config.yaml
n_layer: 11
d_model: 96
n_experts: 48
experts_per_token: 3
d_expert: 64
d_shared_expert: 0
activation: "swiglu"
moe_layers: [0, 1, 2, 3, 4, 5, 6, 7, 8, 9, 10]
router_score: "softmax"
normalize_top_k: false
routed_scale: 4.0
balance_loss: 0.000583
balance_bias: true
router_z_loss: 0.001
router_bias: true
init_std_router: 0.0128
lr_router: 0.00246
vocab_size: 16384
norm: "rmsnorm"
norm_eps: 1e-06
tie_embeddings: false
optimizer: "soap_variant"
lr: 0.00681
beta1: 0.95
beta2: 0.95
batch_tokens: 65536
seq_len: 512
train_tokens: 465600000
steps: 7105
dataset: "wikipedia_en"
Below are experts of layer 7 (counted from 0) of a mixture-of-experts language model. Rows are named router (the router's row for the expert), gate (a neuron's input weights, with its number), up (a neuron's input weights, with its number) and show model dimensions 0-95. Each number is 128 + 24 x the weight over its row's rms, rounded and kept within 0 to 255. Numbers have three digits each.
After each expert's rows: a language model's description of what the expert responds to; "comes after" lists some tokens at least twice as common just before its tokens as in all text. This comes from a sample of Wikipedia text that the model never trained on. Tokens count by the router's weight.

# expert 45
router:139138149122119201122110125107108098124120103090170158121135139127149137101128100128146144101148158136114158097136091071169181119079131116157143093153151111129139162108139139128147107133109137140143139156092138113123110155125109117126142151151154085103095111160144106101087147138149097143
gate16:129172084127115145104133171172128099125099132140120151144107157101105111126113092117134194096125119128189155073163111151126128136120166134134118121108114115126154130104126148118110126128137165152105144146133121107166152123118109133100149156168121113146121157162113137151104086179140124165
up16:128114159180131101139090094077171151139110144122118170126152125146146113140125151146138155162128138146148110139120129083174105155148140131124143150180122166161139127104163107120072171136151139139129139163126119105121120137144124156115127112163176136138117123158089098138117112078105115139
gate17:125117085112146125094147121134079134134149167099125115074115139143157133166103150151130133099130150132180102122123134083137134151143131137119156097103128123093109134092172142104144114123137126108076124126136164128135166130162128145152148156132090091154135078103097132113165173135145125159
up17:113137131162158128117131123149154142106095138102138100127141118120103117105125164092117089114136095154121144124068127109124158134077140114131164140112135101124164146149091072137165121117113159130130138088156135168124138152148133157169175109135158088125121160136124114091125134161111179100
gate18:160146161109053112138115137127098104086154111095146119128148103137139131133129097158160106157118151126185103118147143098150135095124153116141115130084139120174132086103180142142078106156141135142131101125103133098144164160120128143120135163106117137137127105121139139107128153086124118092
up18:117120160121159135105140127090128089122097119133107132117133128124135149167120124163139147087166132090115135150143138170162115172116153094164108111116131126178109150120181138091100126091153112144085124131107113095136114120141110107133121156096106123137171126078130106168146153158155085140
gate19:062128140111114128116107141138142136107100121083103082162107157098118137187155107147137160131137135151177130100145132107156126115126165107095137112124136140122154086103098106137123121155144159129096109165115107136165096136104115120141164156179113140091126150119128132147107162102128103152
up19:143147099114102139101093174116120140135136146107105129093142107157106133192121186165120146121125124112097123105131102105146143142119059126170156109126136119115156125109090093163105158072175136138145148111114159150152109115119132157104119128120133128147130142145159107146106117118099093119
What it handles: Everyday nouns for places, things and fields, often before a plural s, e.g. road, water, hotel, building, touchdown.
comes after: " of", " the", " and", " for", " in", " other"

# expert 5
router:140145176109126141125112180115163090134105126096136175119156154103140143126151129149129166108182117097132136110129130104161111095117138105156143105163129117115139143153131147137145106156101133166117124167129148089132050132139147131125088139187160110131118128139155145129152124130134099158
gate1:122105154149099112095083116133119111090117147125116201064140138150152161135114174151101145112146129106128112142130137107122086135099132162134127135160093134141127117155100132094125083130190116129150151139138122110164140147102124123122156138120094133129084086146128114144137128171094133133
up1:144102114125153170121169101127147102125120133148112137159130131117144080108158104133136113111104106133088066091077146166109156153148118109109086125115121137085154155131144093123126122134139138141114133132125151119118081121131112113141089163129098069099144134090123106141125127094091089106
gate2:139089151109170098141102190112119117137109087129161133136122122123106134081127140104144109115160111104109126118150132126185138128164121119130108145097136146108114159112115142129062131149116166146136134160115123146109085124101126097059135133144120126128113130147139187126084112114103155127
up2:143131133125106130154152111129113112095128135139145108155124135149144128104134082127171142131138148093172153117132119072171159102151143123112121112155125121133134171156151107088078154130138114139099100105155145094118150173126092086119128107113113127137134160068100084123121120144080154125
gate3:147099100114146143128107105137150136091099099105099123125134160113124107138091140132102148138169145094110150161140111155147169149148177142171138108168146109108132135181122091127163144173139077138116134112163110126129144174088144141166148127145140129145113085133148135128118119156138084136
up3:114145122147135113134131070085115115169112122186083104171132127125173129135155077104181129152187145127112141146108167145099091140119136120153116167094190112141144134155119139100148132163108113116120143104135119149146132093141126112130125146120142133147114134136118112123109154086127116130
gate4:167154089139181137153096154143122086150158142109163164111119131133096118107125115149136074110131115132150143126135138136149135113129137113117097062136120119106106170121094095101135154163116113145112086118113149148150127095144110113145152160171121095140129123096155110120109066123109125143
up4:093085158140114116109154139164112145112109119159144123095103113133133112126144169098171158157134161190073138118086126124134132154142117087141144110138140132146156107122121117159153121110093154137126111147122104148119148129144152148123137105109161149150101126164131081186147115176097123129
What it handles: List dashes, bullets, pipes, colons and field labels in infoboxes and tables, such as Born:, Former names, Division:, •.
comes after: "\n", "-", " •", " ", "==See", " Location"

# expert 18
router:148192168144141190110123117122140116121112130100123163130151131135148174129125136111131170124147186095123154124156116086153144141095136111152138096152139129100132140131122156137139091135109155129127136161103140108122107144122120079121134149143175094109116092185133107100108114106153105150
gate5:147143139126126120119131151101155159117135170112114107153165126156113125114142094141143070100100127182126151155129124122123117084181130124117137177120131106115160145131122155097148150123128146106085160084178164113150155137122127159070112122130110103148122162139147156121099153131103103115
up5:141106121145153119149154121120135113108135153125100124116106128097127078132154159142113160149128172085125127102179140135128093159136149128122085108116118110142184162118145157115177147131150094141135124111133127153137180110145118170116119208123118113155111132120140149095110144092144132165
gate6:102144124166153144080139117096130104078105111093137114115145115138105173182107160137070117154134130104113118150151106121156094140122172127152104109151163130127082156158103154119101110122137160116134130137091161103132103092116103106127121161123163111116123104109142106109129135104132157161
up6:139185117128105122122131138125151099118114110132152119147161113154122107138150157142142156105086131104109133132139083109203166167108146120096138084152120143120142099107136135126111097136118100166105138102095134147093111121068117102125113135142148080101122121138074122148124138086148112136
gate7:062145151127097138107120114124069096124129130106100111129167147131083094140136124139128120094119178108128098163094140133160108147140142132113124157170076130122096082121111156131156091128097136116112110136122149103100133169166159107146133122123087119078129166114140113128121123129121135131
up7:124118119153156154120144124105100067142130103130161109105139102116125130155113106139146104142150124115112155157089139097091148138136124134122105149132114130110144128143129128159151127162119126139187145126130109102124136136182045163131185116140127143178155109167157116105102146135125095097
gate8:167113099155098098110106134132142113108127152082148128161117134147134180122112144116152105093165149121110147115178152155112118104148088121175143125126090143173197118125103168111124118111139142126125103123132146075119127129110151104142156131097166137124107110137140130127155142112164140173
up8:124100140120152116144134112119182133128139134123085158154130108134138133093110109106148140174176100118135144161117118140117087088140138160160140119097145147154068077167098139130127133149129150133132131124157113136127148124149094142143168068171090133117121124170130149143110131153123096160
What it handles: Geographic names and their pieces such as United, States, York in New York, Utah, Australia, Mel-bourn-e, Worcester-shire.
comes after: " the", " in", " of", " United", " New", ","

# expert 25
router:137167164123152146118135188103145115118133115128154136103170130098147142114145141174128158125158162144110101118167131109142132121112093140144158077148112101120144117128148146163172114121108132146117128165111132121140104155118169099105109154156133115139126108141111126081144122053170097127
gate1:163165133106133127087131104127097146138133130115111098119145159163133129139146142121118149125102156113140128081137139105159144146182087116102139104123179159112113069128105150154092141109149149130089112101134133133124093163094127109159115154104123130117141154120098125096121158175128183102
up1:164143136122106090136185123127153090133103124141101158145191136144096102140109074151173140116117133098127126087144144146131131114121122174122136147087096078112174102144141120155125084110131129136136103116115103144116146159124146162114110093145155122136101111111134126111109104124181120140
gate2:142139087148163176079103140107167126151092102158145073136163127161165119146123131149110159135145137138115144104159106137101101122165113148133124077142141120136134116096095122104125139130129148128122183137093138158137158128143129153128083119169118126141131168068107138134136141109132139103
up2:142125116093064131150137126135115104083075138134157116140078113149121129131125124123180109173164113137139058118091127093128104151142153123121118135109128159117125119114127162141100156161132147173131113132153152145117111154073120106123140118083115154140147117124122101144149129137144091098
gate3:138130162113133130150121137143170123167141117127140106139157118069115137122103135173133122151130141125105099128125131124173088121114106142125169094096143132123151106119180123145150129111104133165112138167080111125113090076099151163109109116150072112107113103136124101142110165152147081142
up3:152141086157107179128132100134121148092108122096095117112084110119139072119142103124172164112123115127120122125151109134126156134100170147131112155138112127122157105133142142111093122149135129133180091123130162179163171158136158115130122164144171138154125115156131129093083135145148159133
gate4:105114154113141144130131105149145117085115188159148099117145107152147106122120123156154158124134152122111079167092148084160126155068145100141119154155153108096151122093125128129141128115101095118192128151103110129134103123122161124122139143150118134119153101107165124112147149091086149120
up4:127132124134155204177118139168144163131105093146097125105140143150153103139119084147144100076089123167139157126148148117098176124128135111115091119144120093133136099103118103145105125092127145117145142137113139131133112136119103170106131152149080128162118126161103157154167100139125119139
What it handles: Single capital letters and short codes in tables and abbreviations, e.g. table symbols, DF, MF, period letters, NM_ accession prefixes.
comes after: " |", "|", "-", ";", ":", " N"

# expert 36
router:148121155146100174128127127148173120152138092096155147128120172089135165097127129153167165119153143095094173101159099127154161132105102112141169100172112123108134130124136151134150113147077130131105151144123148131131086133101124082130145143125118111100129117158149122076129150102132128156
gate1:152087124167115149116131110155126126162114138120128099154183090122135137130093090114140151108094157117132159143114134144206136129132116117146172087112130107150082116101160118099148086123117124120087156116111119116129110138103116105145143113119136106100134141161124093078129123099118120174
up1:138111167107123140112071173139091132114101104120153129101159137132110168149151160098144092133111114140177095144117125151136136164135151130117157106117153112134163130109093111115093133140154072139115143133132135169143087121144096113123126168129089139111160127135158095106135187120119109111
gate2:139124107168087153121097174107176112109144154093149148110094111113114093113181180124147123124144114132171158081155071093135144110101165132094097158113125118133171142119117136131140124170143125141116121083115148139138120118154148096121117099112143135124113118117100155127111161119132127129
up2:108120120118156117118126156134132122157202122145114138111134140165123152137118134122173148114135093163173154134129084144110143114157113136139154124111092139138097162135100135118142080058122176107150114138138170152164146095152122136141139128128136090144120129111157112120129118119114071166
gate3:122108112096115104098150159122134118145124110121107143162136173058130094100130125124129129137140120082160137136138116147090134104074130125153171125127176118151130169127073155115141149099111117101126085130109096119128123116120146143126145093123112097113160125110081098115154113123084115165
up3:096122124114111170138167173162108136160131131131103124139123107164134157138168098148070110125149116168116145156118118111111142151155088131124141143136133130125134100097122079105154083121141093107090141136092140147160184132116120160137150147135152147153104141145105159147179139122104109152
gate4:122092148123123119132103136187096116084173112119172144095126151111130128129123134135172123144141100134078091116130116106150102141125168150137084118171137117113109162142071155149121113166135137137156108137133124179122103140121100171100135125109144104173134102140119096107109123161114140138
up4:143125166126159147141103137146157145148114173089155145161146142109153135165127118157171116130127129121139112144118084136120128155095150139161112152135159094141084136124161172117090102120163085123166131133097142160106139123125137171144160093143151105157109095145125164127120143082109123157
What it handles: Numerals and number words giving counts, dates and scores, e.g. twenty, over 15,000, On 12 August, carrying 200 people.
comes after: " |", " on", "|", " of", ":", " for"

# expert 15
router:156181161108133153102101150118133103129110116132136133111135134112173139134112112138130155115125153128092145127153127116177136111097109112168154095142119120093171161160129158112179099125102161124128116164117137120120111162133136098131105160148151103131146090174162110109094102083176117135
gate1:115075128160109148106160149110133099099092142139081129129074134170143140141149134147136144148129110114163142094120134149108095125138123142102127166080163116141087095088124133108140135116112093119129130141129132107136182091126137132148123168146108112144134129130181121123067153098142158133
up1:119106098143122116158140118086143119093105070143171105124114157109118131113115134130113116092125114118142143119137141150116100153107162144154067116151165148143105124141130119127130148164124105179135133075121160116111113087110111118101131073099094142135121164126126081162142157169108123146
gate2:141107082128109159153113143156133163120089113162106104146071111131093129124125142092112105137125161129137153133113146125110133166114126130175115110117071095109140148146135116101131071154112133128172141155107141124118146124159122146123082123159138113089175138132140147095106122176088139136
up2:106156134127087093100137125128110152138122084107108142151116128129142110107118132129168120113116161122141155108149129128132139156121115128155135134121066130113165173162179129135137091140117152130131113136102164113112133093084148099140141165130150119117087135132142082182128096081142191130
gate3:137188146128194136103093157127134129106102125131139151096137176129152149142145139115118133130145127105121132158111136133145105133128121137151189145128139112101132145161092132155129123098154142064132152144168133153144131168113115076142129129081159107153141156142158111123156087146125101148
up3:128144129135120148159055154107094142080080136104132140168114159124112163117155142138163096117139129091149133162127130169150150159124116148112139106129108135132167145136150155158141131162131108146128088109120153086121105111060142131147114115115141132130131103127134151122101152185149115106
gate4:157095145109137171118159131145180103103183122092154104107126121120155127134165098142134107112136099148129111120119104127136112132155174138121141133056137098116126161116129142145133134094099074074121133166130088122144154121129124151097126125112138062110145113136123133098132100117124129107
up4:118166135158156148099089147140149136139129163126128139118053183125120131143119096139105150140106126135128110139077099093109157140133121086153140139143100132100132137131125131094136117126172180086144134147173146132148134145138138068130136173111150107105167121141125126114091152136131153122
What it handles: First piece of capitalized place or personal names, often after of or in, such as Gu-yana, Mar, San, Alban-ia.
comes after: " of", " |", " in", " the", "-", "|"